{"num_hidden_layers": 14, "hidden_size": 224, "n_experts": 16, "experts_per_token": 1, "d_expert": 288, "d_shared_expert": 0, "hidden_act": "swiglu", "moe_layers": [1, 2, 3, 4, 5, 6, 7, 8, 9, 10, 11, 12, 13], "router_score": "softmax", "normalize_top_k": false, "routed_scale": 3.2, "balance_loss": 0.00855, "balance_bias": false, "router_cosine_scale": 20.0, "init_std_router": 0.0332, "lr_router": 0.000928, "num_attention_heads": 7, "num_key_value_heads": 7, "head_dim": 32, "vocab_size": 16384, "norm": "rmsnorm", "norm_place": "pre", "norm_eps": 1e-05, "positions": "rope", "rope_theta": 10000.0, "rope_fraction": 0.75, "qk_norm": false, "attn_scale": 0.177, "tie_word_embeddings": false, "parallel_block": false, "init": "normal", "init_std_qkv": 0.0416, "init_std_o": 0.0, "init_std_up": 0.0416, "init_std_down": 0.0, "optimizer": "soap_variant", "learning_rate": 0.0031, "beta1": 0.95, "beta2": 0.95, "weight_decay": 0.029, "lr_head": 0.00633, "max_grad_norm": 2.0, "warmup_steps": 200, "schedule": "wsd", "decay_fraction": 0.912, "decay_shape": "linear", "final_lr_fraction": 0.05, "batch_tokens": 32768, "max_seq_len": 1024, "doc_mask": true, "train_tokens": 293800000, "max_steps": 8967, "dataset": "wikipedia_en"}
Below are experts of layer 9 (counted from 0) of a mixture-of-experts language model. Rows are named router (the router's row for the expert), down (a neuron's output weights, with its number) and show model dimensions 56-111. Each number is 500 + 40 x the weight over its row's rms, rounded and kept within 0 to 999. Numbers have three digits each.
After each expert's rows: "comes before" lists some tokens at least twice as common just after its tokens as in all text. This comes from a sample of Wikipedia text that the model never trained on. Tokens count by the router's weight.

# expert 15
router:501516485454475524467537533521450493498473430442433465492439519577501495551569523532489554587563533468507509431534510448454472433473506443554430490507484466572532463620
down0:555523496501476480566456512491453503459474478550519522564458468518460485523465485480499478519557488462475497492509522497432474487444529464527572538559483558472454504460
down1:534493537570489511510492551539538386517497534516461491538506472522482478512534462477494508469503561548528564532543567499564523451463536485450562439472453515463485480513
down2:539465488530431510448481460549549522530450437563528550493479467504543488474500534498466478500448527522520546532612505504480487485476456517492518434513566543548511468476
down3:481509424436465468486514445476487504483459552477540455560469586511561493535510497475492504534518524472493492454421489511515493444537460477514461490521489522510457485457
down4:500472566502531491520495541524500450477498498416518487541489499458467548550507507488502474498434527528497505450458518483551484420443586505522471577530490544541561534523
down5:464457495536496493462478543456424606581515464547482503461537501456527438546482585566514486458531502491491542496454528423480477480534400471551507504534487499522497550451
down6:547494521550465516535543468543463476572447524497542425501493524468488471493513489520425440502458498486496506473545532538510510543571432465549504515508570386446470450488
down7:529533522514583516479544529524491507523534536494589521459523476473527491449488518483511420481498463513463477570502502546457530496518470504470513535451483437453441503443
down8:475487445492496447557445465594561444501552416484440506490516567505530483484550508452432557484471473577466477496477569468514511501540497527562581456511503486543604515448
down9:468485453519428494476517530478505545457510522547533500543528504491472541468492475564423487430490472420505458444560533500528604442470516507489516542471564496526467447595
down10:515465511562491490510513524504521511476437488443509459404536535551557501494497464504521525522533451522531456494544473465463473464506478466486474473503514522577482453516
down11:452444478545494470471485541525519433509489400526547479477488504477519543462522466523458554504513492517475482501455475456493567469508565570482431551546571508530450501486
down12:478558428520523533516440477535492479451517557550492496435457457531530556500560452516469403466481497543532443511481438500499478529487548546524488575492565514520457504513
down13:479544532454524420492437468549458534467447564473577464513544495474474502460457526504448453485424553455494510504458494516575468537451505520485447511544489540428529508503
down14:524467519453419458417529516492455568498475497549556554473493520522557478504527541510481508541454568463559544530521518527504437563498528551529474500490467488446460503517
down15:494482453498534487449555505432478478460579464564518505478464527519476498496508432478521458495461475495538485491536503517434515512500478445492514503498484523482514531518
down16:479440506469500528446466429550515578501503526516528518572421511455532454448499504529438528452508480482506535566515564497488459536462445539509480518518522518495481511501
down17:518499455531498555424520527515543532482410493520520513469508383546438501482540506529474472544486525485496445564531533554604493494579482441454488468520538554466574412485
down18:495587454431531534533482512524511510508498480431487583497515580491460391535604549509485512442479495516496517457490516599450583496512439518477507460543547527503589498484
down19:402521504408513569500482460479520483512543520516547557437370517550445464467534546474494491462514483473484456488544467461616468525485457538509492504542483530484428503539
down20:494548457457506511538456473491494449558527510465483532565533479455480479455502421482526597551498559526523476481530509438519512430487507448479561458465533554554536485523
down21:507525502507459516532447530555533454502462561533489534456485504578452521521513464618550431497489515507547531560460451493549474474412500552503480498494457505533491511573
down22:476513545508480490443547546509534519483456521484511480576493454467486471497506560587528503559487509493481496471567506477461447491407494435474557485519509482436512446500
down23:504508528479460495464526516478511464446506472477443497448522547489523473499508503520456485477479547528471581523473483465529452497574474439564566439504440540511489538543
down24:540447492556438502493490478494469496485399483470465473501471524515464504609521556498437520490393468528539511535531492470559515532505460460512557520501427538468507491406
down25:487518525441552525512535483424504490534460537519495537522480456464561541466557556586537473440484440449495445481475474508530542496549458515432544510375531496457456438487
comes before: "-", "|", "\n", "°", "|---|---|---|---|", "="

# expert 1
router:473420449488570499517510506510581475567523505556532497504491470517496540518531504489546528545482568539455488504535561500371506533568490445517506552523472577504484537455
down0:457524539548510537455524485487518519401517483374476467514514516490491479554497601585530408512491572520447502459550467436517465489455520483447486525477520452554521520541
down1:490486491505546429494532483480470521587447472548456433430484516524496515480596552536437484503425516552488566479457579472484455465505490533492543518487480555511601547503
down2:523554532489522435451430494443495457512571555535488491509512504512572569513538512470416428518580527524508454514498520447510507502544458439521504547442479494519481487528
down3:482537511546545491502458480464549550565496528484451425509553565498518461487491481516530412540477533514538546448492505481505476459457541548509461568534462468485488517528
down4:479445471501540512476506534503521414502480476446553556425490497453507487496518503462512490507523575515478551517462490465496501425517462518509541566544539516515508508537
down5:526452529499481498511418515503505488505511507540492513465504460506583519519572544497500491471422447436528546565499544435449427461467475483503537425527533478514505476524
down6:469442474508437491443470478492544499493547558491520442498575431485547518500525500456487492522523555511504544481454503459452521572546494419496497476474508479512570406449
down7:473526480512504527506472477478462502576519539537436474493503473432443453578545541428533551526484396435465476454524565473492482499490586542542422469502452502556470525508
down8:507548478515561526466513503476443575551556547455456499525562576474494480509422487505482573519511489454532516507497496509459530469507505491473535476550512529573510490453
down9:502510568532523516549489515535513538481514509548533450528437525527460528406464499531508452510471510461517436561488468447412497479505421474426563517530502554458504543462
down10:459557454569500528551464461556527494447471467465449490505523475500512462500474539498497489531509585490506423457486533507575517488448495477511485511499504476502602518504
down11:475419537552515457496542536476591453484410556512578485481570534536487527515521484495487538510517485482446516474478487525420610412550524535542459568467550429492459447457
down12:424531491487492493495487462464503469511502515453497528561486502484535498485473473564475470437471447527507513571488490468490507463567448553511449499439481482560500549563
down13:443480476557528524472511501616510487552441512512468498549442511460455532507526455516485483512476463562553552504500480557524446485482504457561568471508534488523544470499
down14:469507530508474495476469516488480513479537447502493519494409425537492540570530558527515470465552484617538517501429463469502452475435472491473502552535561468514534514497
down15:455444575503525558489526479476488500493457516469466493534507536507558449458466503519489511493521517553487465488626499443516522528572479493530487536506464525437496520518
down16:515428556432453516464539417482514436577499504519463501559479477532469443540516456492413529411506477497550571516485549498507453517516515520453454503526476511495438489482
down17:447519525445416568451428456538529482558500434569532569549514555585630516521478489499499575442529431447553504514482530490473544515484494471436526556539529402460507539429
down18:447443438538479504502524453468495471477465507494541487500529542453539495453437516545549479520456557511568581452509496475504505464508500554472466571599516584595510515518
down19:542472581491519588547469485460563430479487383495512543490475515541504559454424553426483470494573562453445494483508479435455554465511474546481507507521514490472455462474
down20:544489485600502470597541518442488504517523468547508493427536473495490475537513520556463505526477477506476487464523505510507482491504496550487525509484542543485416452514
down21:518459499507535448482544539510431562470512553502474451450479453435439598485527484481533536470519511442460465502527433540458443477472512477461479488563599494484536554488
down22:437475497476451492467480534524479492478536555472420525514483436488493491522481456464434456503495566509455477520496500512575562515545526480405508511475490483472547494490
down23:427498577536513543542496450528497496491435481444533522506475532495447504548578514543558517468470516528537467501514539568542462457493485518489572501477422495538499583469
down24:450491512470451501509513562521563498518494490513487533482507530525464546501502545508458569581481509546520419460489487468504541534501534462514542524548428464461540556450
down25:505489514442432477520399477463487519546426501471492465506524505502500476504515456547471519521576542513563462482475497478594499495428519540468417474515437460443502489483
comes before: " the", " to", " a", " in", "ed", " by"

# expert 14
router:521557511525592474469473531419521489494495513533549469402473508495553487523481540586531525573464568469533548480522508500564458493540494501406485490490555436557527535516
down0:482510457463483488509544505581444530461528535524488512569483469519528492522512526496440519503492539597439534514493491494493525505509560487552449535536479622535500552518
down1:488590490534496505465440542447517497512544514525488529515510489519493501509550526549483478473467483477460444451442546401514489500552486541459531478524539509495427483472
down2:531429472494449608461463489535547507546462514494465480468541547539525534412517560566534521533479499547479536460531506516484529464439587461533476564502557558515540477500
down3:493504480561421473480540461461487469571536493479427491539479456496515560552542566443506503513489558401472538516532479497534460473519518503523528466552502547498576443518
down4:465496543464503501477465528510459528493503501500504466436460520467502494468508510535413513547461540455572510564465537539419479561488436498519477576465574491536493484527
down5:578507491439514442467485469457424411450520479519500544499426493449456557615534525491509472505490527463489538567469515440511542540458463523519517500414525524517498523560
down6:441475490594445489547493429499486502490539458507466467536526485580518523516491497580501472515578574505453481490506531491541463525482521469482501488475539480556487546502
down7:481476501521468511574527518491477481530522489453482524525490506501490541485523505504525471457531479433439541449506550551465490540491511471508506452524494442477558464544
down8:454441510445536525543511483508528494503463579495468590623438532506472452473547450502478453575483478559485481453488430520505491541468449507536540514506543516497455465495
down9:462502451497467530445449544512558515480445431479490450479511490531560474508522503535520490468469553477527544482504427543420519536541547523527496534503519494495501511450
down10:487482462556517454529427484498490495493445514469506458462455519493574518509501515517523513491490532515544513500444466511501510498555533486471462548526538564506469477440
down11:506445497567498568429516458448461482433485515464533452590516457534586413486464547506471523485460473528443537426496512509514528481499518456501530477549495468408487513403
down12:514521539484518489555479503583533449451472485498515573540465493492492448529546512572459530489436438435579526509489486530536574490434476490532524487510468498558548524552
down13:440502485484522496546564474459541549515529544508471491530515483571447538498438498450539560476478529529543488426469506453576449455514492493544506476618462465458492478443
down14:527536463489540475423495477440530583502412491474509482458450516457536526538425536485457436512454504503512590519518495501468434513520423506525555569470485511539464528470
down15:457491495472515489525487473483436485468449581513447529442511501517475537573519475524516486528503521467432505464544521535469448472484474488499467496462555542516495580505
down16:552507570413427491522509575439554475542479498543532323463529540470544520551518497516540484505469473547426517552496489431427517512488434495477487527496502392515501481537
down17:502510473420493532490489444488491436489406547502483521502523533452501563501472531517567513523470515540496504584474493506530489478554510539551544463501508500530430539489
down18:450481506476530477416444483492518514434522572484519453496454535527549509532533538497468492506474508506488484530530469561524454559478455464523512522496544499561469577413
down19:466502524533473466494565461391471488529457573479506573501465466459531464551549529483533492521502561461543549398524526549525528485511408584439452443517567465548524454507
down20:498470526519484544477470475508537494492528517501471469441498531477490477560444526419511543494488541466558440502475519516444453562463485581625440569421548511456519444546
down21:524573535530483526505416526519530485528501490490389536489506507506515483527522480517494478507545542498470497472453433495484548484505421499549453484506485560460488434549
down22:442567537482550523496481437457528512431533503570560459518534464486495482476531567459500559456444519513445521579477447482493487569568490489499494477444538464520454469572
down23:469510439574585457429615496540535454499425479492450504475549547463591490516525503557536411499509507505535489512529552505489564531523517539510519464476485549462478438534
down24:525507502477558464472522507400546473509521549549513464548429519505479491493651418459522461466509502544476488509451436471417538475489524544506452526491465499480456462482
down25:559480505554491575493558547445478462507549433529484496550454511521459510445518499540566406451496520465539441437462540529478526581445450507524513505493520492455458538497
comes before: " |", "G", "SA", ";", "U", " medal"

# expert 4
router:467516530495466526483476547510497497539472521548482579495525504579645515521433560527513516471511481499540513466590518528548540567478509506479563548505546500509572516530
down0:587493475498478503496613565536518437465506469523520524460495463498450521484484464494474510425536509513576457505478481546503469529484556549462542543556515508529535414518
down1:428505449486466514467515512505506521530536464504532555483494523575577570501502571504500469432509526456507547517496529521484520520503484480461473572523497510540464454557
down2:554539533409509532490460547524483476433516523450517509472485498516555528460505446486550512501469389549459397462506481500563496588486544490490447510532556516430479485479
down3:490529542509513474485416506533437553537530531485594439568482583526478484461422479517574434506516500433491591447547499497533441502513493504510480495512454478464491516554
down4:571554460447525526467505420479542516471505425517465503549514484432551509529506465467517533471474461511506487488541501527474505535469518574462487480512510474514474487468
down5:463554476495513527511580495497503490540537494441520474511542466390530488501497540421495463533522459588447514546529453587477490467466549434613580486532551521495490500477
down6:484562549498586522458484499487513462466450514506537464501565436572439494537482466553508518487589452473541507477483456503462515503503478536511523495547461469596506527505
down7:454461584538534487576468551592456545497454485522504500524541525518543483461559468475442506548434582420508472484520446553455541447511522493536525462431517485462524564468
down8:443531585508476489497452508517481523453468540498511502537509461598519479502544489492588479537514485538474518489477479547468484467510518479517551539581471525508485518535
down9:484487568449527536489483517570519454527471567503513509463502497507579533498507500500498571478464460551533492444522492544460512472535578440505535510527474549487480513527
down10:515546534483486494485441502569507470550516488521530565511403455483519441510514468585551443518504547483513517556483476466519589553508487531458554509443462481501511542494
down11:552478423501587496468486466534566537502525484481557523510469480555523527564535499489519537542487526445442487498578425554484497473539457544546484547472511502478568482492
down12:505440485481490536502465519457500502468449481455486488530529466454502550589473501524511496569516505459501457573478453476527555476602441444505470475477528527499576539479
down13:479456494452504525541478455498427479440477473540498539521493497493407506486469499502536492565516505488531548619458533470508532498453558448415425426435511524491552428498
down14:509483492462510518501577475528544491497470531454547471471525518525561472498459501485521510486459433470543479501504470457475493559507453556507459455513535501427489482455
down15:537529445498463448431514535490551510446503520518513509474497467529508549520477541425466380459451504541464581508454418472469588542471533476482532533542487537465518503450
down16:625457433500481511528547549507488527491489527518477451498439506451475451493505491441443531479501526496466475566518425496365394485461563438501498470482490502499458521567
down17:594561500500524554432444507498559442517500504515482500529593524602548492537516464527419510509482427562555550513413488546486498476563454504574499516517533559583514493472
down18:574470425540530496456465450475505452535478552515490437486529494500555488586522444526508532511482467504523501533500498460424528387577524435539534564499487518479550510494
down19:481503500504536479479489500482473456534585457491521537447522511537499418451478530469580447436493549497536494577490519444465604497523481529528537431522480509522508516508
down20:559502498579526473487434420543509509518497525496514570550457504481523497543504566546594489510520494430560534539508488539472489502448552534473500503509501475505480462483
down21:550470490532542535469507459473423538406587606468481465483538517426467429497576416505491469480471473503501542455506507481465520467505530509563500538524512476516414485445
down22:536500452543492533468466504470556542551468494503464470559481513477511514568475456500564521451479504461523539381459562556470546490470486461579537541522439504534595500501
down23:510528593504469555365452458529457492507481486503519531528546511497506494543470471452467484613497553471497446517423454625460480495515506450472475514491583515481453558516
down24:481476570509479576453450506506519465529549520513479508553531490548421495485514560509512503459535491555481482432514435464560480492459526449525550527477466513555530498526
down25:566473484535552461461541499465508466559481474529569547467495483508468539518495517559526451431502502409554545474467499522529533484463504580575535458570513554472501482546
comes before: " |", "4", "1", "6", "7", ";"

# expert 2
router:556429432503431518445458494446438497480588466467511467493466515566497487561470455541436551569471496469385494475492529485535474530484539406539444473475518517521526533521
down0:465547494523445501471533519517461540404514480438466519478564477534464473512550476526473515541480531545550487523484465547561521473504481527492546467497499445415549529435
down1:462405458517573486551510476509480450519489566498505544473510495535519487490485627409526568455568519464466540505537599574525475567483506467427502553517529520511549478501
down2:511507454398544507525490519506536505499546572530439511491509512562482580458500484511455452586459492447433515510489555458571493511447563512435435506473515493479530531462
down3:518583472500564493479529473544526466443454482556538523487507520525488546537520508433485533493549559413520489466620483519479608452432459559536489514489478511475506490579
down4:451545521566446505539482600478482481491482515518598502479545532534501520461457470517499478443465457517480473532544468417537519507514450469487483476574495456492449441524
down5:410502444504485494451525467510517569453470473514488497500442567504471505505479494544530464435533441503451535546463468527526492502559401482504521492505532436463445494523
down6:499541493492470494532537525576503438543546488435492515500526470501566463487509533494505546524585543514408487502575515553517483487539572466526494492535512538526416544514
down7:505549505546498498486458502482541545506542532524546538444556546496455503468527422435503491574479419463542522465450543561469589523464460533510447510544509481451510481497
down8:553482551515462512493499530502561547523531486491521477490525537507501490452482481525502587446453487544577519464451503475486554492560507461491546578568488560502504522484
down9:466466526498499556539509582475485438438451563479544546506507527557422500494471513499483467462533433483515493503557493470477492460489502569451478534581582492499444503490
down10:424533461511458528493484461525492559448401567485528524552459425439519529502439527566547491507519518556548468442499500455487465524452418460517482500426503509459530459503
down11:526511533485500427455443506506499499489509501526484499522557519522489516458575553547417508515513480418548479498446444524482537501485493518522484510486528574466527466506
down12:427558439495495516593529468529480456505499499511470462500487567534540495487504543468505468465503490500461481420498505480495576506449477448538477511424495556520506556568
down13:528466450508503481505498526416427480475521449515532462512479544561519492519506493543553499467475535475487558460444452460483472534508525466441462513500487435471579460489
down14:510528535479553548492461534468551477424456563485510445500452444480587474530506489607436438471481460562481466485457446566510509508507609439454439499486562472448532534467
down15:514526544513392530421505531496551524513481500530530531460511551555551457459524471522486505572453499561457483516547481500422506413529492522464462446509503492485448491540
down16:470524444487497465453457506479548493553471482462427501569509546493465516468564540514563530454487484495499572440492482483495514503539491493531495479562539454479532474459
down17:490532502467455487464490549564518486463513493579495513595509525519563474485428523493532418492515479414523589499578513479534495444492490466555437508474549561427544516463
down18:455486576449424501512592508444538497511483457511469503444525481531511537551510492542450522412575467567510495520532477552507451480554465489528512494555488491497538541522
down19:434501466546486413466500499508516426525529481488543536440541554519458526464493491434510504460521521531480576484474494503602503474498419541536458427524497472560526520492
down20:537482498518441535534476474457472480526527408518437542545627489506532531473434577496523437455471446491513481493486500539435510475496532470495451563481500546515457479497
down21:589544511453546572463536448448471538531511547472464550474480488534548476501431524477571430493490507476489531481522469543499530535460524442501406545527486459559480442431
down22:518453541471525546480568526485499530521552467453502487459502460464464508493493481486524537517486526409533506534499556474377543554489444537511471559537478487509538511479
down23:557525458521459548543583486476527531522518568484419474534595512566536447484459472437519480457490544454491544497513539475533405471535535465533512431494472472494485490550
down24:512540535522518508519493520516503480463509548468521488511441466542566567474512469426516510502465545533522513511492496544536559468461521526591506516439501437507470448538
down25:526519444539465506518457461528453444446491478449594445433488530551484473468524496558496498498520494454512594447452485545564495468535501535518552543567535423528497514507
comes before: "\n", " ", " 0", " 1", " 2", " 6"

# expert 0
router:408496479544526500547502563488506443451485487448506398433502497512536509475505493570454519472468453509473442568522510516483503424479470512544527538403469507524515520519
down0:531523451512472458510511423497463465466538479531455560453471471484478463504493525529512452563518539504435470499516421525503532491509500522520469455452523485472505474517
down1:541554582528528514493556457466457471474466472528509552456511528429523539536507588632480520506578549474473552426506545561540457535487527513542518481488492490444530585505
down2:474586526497592433495558401629465494503479466506493511554492461438569460538502572538487484509433475438538580485470475438513471466514512543525556481481583549485517575528
down3:524466550464479458441502517551521543502575515537560526482520602461518493462538525462520438468502557535596555504520444443464564485555531452458468473529558450473551538524
down4:541544543508473515426581451423455527502535510472528507507494531509481511464419550482505433540455542456478416524496497448496558506503516536453503547482518459491516486460
down5:538479482507517402538521506473490560571486479527494482487521521552513493554491459520491477546471489468500481463481454529543479508549507560439431485479477449550439521524
down6:483566476443556481526441457475497571511540530475495564447545523496532546506433451536421471550490506530494461443522482542506543438495521419437501538479467460500501443477
down7:505540448435533550546464469533560492580469471488478505525499482442499550468535541454473488523517424549516502433505500544554487433479549460512509575495531505441533443545
down8:542502552582478440463495464421512499466477516477499481498490513442507548493502483472521523471436624544502548487477505441421445506560533475480540431477507483415587478470
down9:466412458497475525474438493533569459485513481549524464461414542548529475560500510488463526498546455542452400507485495544502530504515445503476535545466523484550475426530
down10:491544509568465472514443582432414544495500529507472497515483446501519497461473423542501499475502473453490495514506554537487512512490457496447475565506519428519498527516
down11:494557476560500499463523546520514479454394539463451486445457496545610471517477479527492498505506515492481449535504494486540491501526470514512531502462466573496471531496
down12:542522492555484470446491491521469463531480433536561533515395503498509508503486520437472476491443497528426558599482454435542548507499537522505497534575499519514528491463
down13:438526532549445492482450454480572488441536439493509444554504502506441484500486490509537497494524480419427434398536569531455539490549465500495479483515469429523516528541
down14:526516528463549485552548504449534519587548496493467546477457455556489493475462452413518435489511476413519539554431517524511522530475480473497523447507464456535464467529
down15:473481523520464538521492538534516492493517510501500508469455449523511432472455449499494491448508484564460600468518507402517457547485488501478546550533458531430495573507
down16:485432575495424488475552496504442525488497530474574498458423520461455517497474447481534530487471534499517493507525539498542500476432512505501541504495394517474479543516
down17:451437516459585463504566494527457480499474503491544540473531508506507493499505505520485498512451495471433584493495448495558427497499423511494475470556543444517461489496
down18:497529525459513518472497515447415500593461541512477484499504487512528466542481457478512542502478475453505498505522483605492513451527579490506406485461527524538488498495
down19:514471516482495480471490527501450440551531535451497473457523442560513528471491541450425510419488499481509511481481549498518469465468450549537511513534492524456504560525
down20:519508530403567517495474529431522528493492507466534569463481488566510507483505447525458483519466522388452491454492487525542501509485567489550434494490416560485456445460
down21:542486441555521503541505489457467545502539469528470494517525511412505513519511511495479489502474531528470540520533448489523481515604501530568442505458426464491478501487
down22:524484526520505512464524513515539449488487503542527541435475440420526534553627441487431554485492448475507492520449546567508525481529482425506517527520472412455543437528
down23:505543496531408581511470513511500428468524499537481488439444427463448495499482442515507518490486502551514486460527476553525584519505606535509507511572500424469504545467
down24:530529511486515510442538512510545443523523493521517515422471470495475491500512441571424468568543510540546479553489425515501530556545537525457495519525527480470504525488
down25:609526485472473496490490497507487498443537454441437561496464474452491560476474485487523467489538499464498531442486504478485490437556473495456593476456515466540456459561
comes before: " the", " a", " his", " New", " this", " March"

# expert 3
router:534496528524494517470502492545556516516525453518505493490501485452509516479554480441537555482516471476516397486538535538481491540475402462543523483454499549538506423519
down0:440549549498503462429519562422497498532549512481501541564480513446471478475519519551464571459540442507524503583563439492445558494566479494474507522439553516498522494510
down1:503553459477481549526473513491554458497503520523536503532527444529464548523531480503517491599473544535440533469439464452505486511523478438512543502525520554513505475491
down2:456508497434416521529522555451488426489508508494466411465499511498531497507545452487452440445473520427458449558543477463500440435509522468499517553454596459482517536449
down3:531482513536552471544431448439548537600498493480435508481544463507447555581553517587570542454544477460513514498519463538541491515525447486471389552498506532464508507522
down4:515503447504539512461505527532502559420487513616503495478487474514561477558501504551499494490513476474499472548511513627456603580532470505498550462481394465483531452435
down5:454537501509553496486491530468500500466551454464494456469513534478526455534516433546484529451553501520423503571483503566464565547529478503426452545535549543517434539480
down6:537523445456471510430523470514587508577505540559485557488527524509497519460493540553543600526537483460543524484548518525517457454495527498533484561489438438469486500485
down7:468481541531535490491465548516422449482533484497476538480482486492455477475581531565555534511470458489554455535533483511500499483464484507450587508490522513424509529484
down8:485458525517538422502514487512531482472549517478474520574477494486544482525508459491572524556489438544489445535455553485501516500511528518457522552533489480484432544498
down9:496457441560494531548570563527555540547535516504501543531521515506551548486545466469566464524513530462513458604549555490440555484507513475460564436465479503553500498485
down10:493515447483536432495454470472469530428463474571541614513493543510585476460502496499507498478529478429479509482461634500480525502476472533535539473555540509530558500421
down11:447475431468514441503516533561521441547500498531570532396523519465564552482471433519491465457564455516516503536439492460454459517536517498386508517514474552566540518529
down12:479491462463520507538509547517474481515481554535503464463577539440484556515508513525501514531535429462507510453547505527526521472488554542570447480443479599526453545521
down13:476469585527528531505535437504577504504485483476516522535556527514519512515471467556548476393569472473482461569439512468535487567556490533507448521500454516507473513543
down14:511516492441519503562501509474506566521485471449464475487505460521517459511496517505540473532491518519483561488526508469507477444461496519493439518475470534496523640443
down15:574466502517472545538508559456598490534504527512533518548490440568551493536459518482429515525522509478450534533477487446584530483483489480503471512507508461563496480554
down16:478585518517447502518548566475456457513524536553494474529474446521488551457504543483522529537503430508446431514471550536500476458447511514475540498526529416480415500528
down17:493567484452512522577517514499517510564496495509440471478452501560470530547468503525521432527585489585526431565473504509538528547495538596469461523481545472494501497473
down18:525566535524519429496548557503525480523472444442470552553519493578545456507520528505479485509456502460511534447514524488472545504547504519523468511524496493525500461497
down19:561509448499508547530502448518543539477544638517517533522489427559515510454534468442526435537444501395448447514450575565517495532500537519529447416485510536511523572491
down20:563486572512445458510527508487535505513499523572556517550486514543553489522490507462488474508540500482503495558536491569475454431440514512439556481501495407517538494538
down21:456490485488562482509486514461542493567508450511503478511425514466525423468505468563481495525465524578504505491500510458447543474481529522465455504443482529539519577487
down22:569481567471512506471542505515545497506488530471564503550474512464446477522484477446487510479531498523512527467546492517366530436446475504539521535511599567484525456518
down23:555455479487432515531497543517539469489520519445460557502448528427482473529494473490476463480437551406483516584505493567522518580467477520506496499510499481490515476513
down24:505512476514480520499575525601493514520498462457442548483544459507558514553568452479510510495455491458414537465450512508493587521463500492609528502475441481451475515509
down25:553506488518561483538452575459552475485492552487504508475521525522492527481416437533437442517499464451516518508434556487511555514428481488524508522473445550552414526506
comes before: " a", " was", " the", " be", " been", " not"

# expert 6
router:488469510468497443456495531471544505522518492494543449480476505482455521544494489551527547474493512475445547534507481477539448517475417460463478448451492443505498504466
down0:509367537496517465469475515425503478509503500538547435565550501553538508562454480514497482428467563560495462507561477487486490535579494511467452523510486531496504501503
down1:520502534518537435494460478553465476494485415554466554457493449498581503495489459483480485540503458507474621496501527508492403510422528531544467451523562504480554470526
down2:541459493550485512457484514428517526525505532408464537450544524577496459474472497513473522543524435490529488476533430546487488431491520498514465481508465453485464528484
down3:453462549504449511510541559512481465411456491499554456455544437482454444498528470491420504592518449542541538439546566523490481523538541540464425568484458556542529524489
down4:480458589569474532461486503487473496495551575523443521505595494553477482429438510492450478478494540473513492472539530550439499465505556475449451435497496529509525462485
down5:482522529504537462497425547499519526501514531411528498537499479540532512506528400503492587473466493503526459484577507494468475486467487495426559569591508510506498506543
down6:579533495558427491581489445477517515507533489489484514501551471529542540473454524509509439542465523452457519468555504430556519500466533499450545429474484495557507527487
down7:455519523447526516549433453569511539511425484456437506475499551550473432507471509539521441474509491513572500501477475528492499525411598514497491589531492509504388501467
down8:554469533488549491525491411461507449514477468502519495528555510469500516506433607530528561498527529561487478601480460483461488534434542570572525513529452538473482487526
down9:494478547466538502486476449547506420501480465572498576456478500525482477508401480549495419470475491471491499496487465488468454557558518471556549470482492545484469488483
down10:544521454489487533463527471528494512468539494487431443569479485462505496500550620447436597488503530470492421458500543484479511496478494535532479459405469535518494457444
down11:461425540517505507528462488430418500423483528491503450556505553489522472507578526492516449551517525470542517478498505489487485474538480464534411515477545453454549518502
down12:508460467463500528528459459390522527464569464534526512481486494529474554498510485528556444478479509479575498401511445519472475521470472499471522534529492484397494492518
down13:507530537554461508521513487520480473504504432521433519523469520480454517534507546519459507551528498511539538507474507440474461566581492466557499519556466445439505533438
down14:499464541500474479516543504454510489481483433508476458457503472445462567558442420418453498513540495505593506517515466562503565505533523546489473503461526497591467519461
down15:493453516433577539508490472548475559491422434459542419514517514449564526464500518487484488492402589489487466510472511518547443518517521523528571604478475507492470458505
down16:440548456480501546507445533516499531508480482533502482487490482484498561458458540492581532555524552497474509410545534558466525505544518461508505523526512448503508539541
down17:476529543434486453414542478483450448541491469523454502539528444550432526509491501530494486528519504528526503526479461417558464518528575539446451503432461524518463482530
down18:500473456457582520426480524474507457482494530452525547502510448535543485478475487510491497550508456473566558505499506474496490473459456550466462531545545469475423518446
down19:565498462575507479484437557400518492488527405541478445444487503551447492513428516514530477482471551528523461550549500518454442501539455501481502507483540530419486503477
down20:446517500504595503520496542500481547446418536549500508494571553493499449479528523466524499477517474557524485463477526500509514467522469493493584538507433494467478518491
down21:518496490498507556526517485497545526528489506521509554571534612435502510486539508481494513565453474530426560410550486494521581499491472484496486520509606474463516485538
down22:539467496499541533508552536494570470496559469461481481499518487498443553519416505498409474438484566528432482538510505470509515482518637495486496438418561529548511466436
down23:481414535412468470512522490540534429448466517454527413597459498558495496473492487519523547521547467487562495403448493488455484444464459517477506561508472423527483519454
down24:485577474520517591503514479581527561489553461512521491516514437462453516490528501428477519542490464519445487503469567521527486476500476538512576498441452550465473503441
down25:394549481534527506498456450556555494450494489527450455501504485539489462429467415487530418480512498491544447557511457468571464549561514549465523535528486445491486481483
comes before: "\n", " The", " He", " In", " She", " It"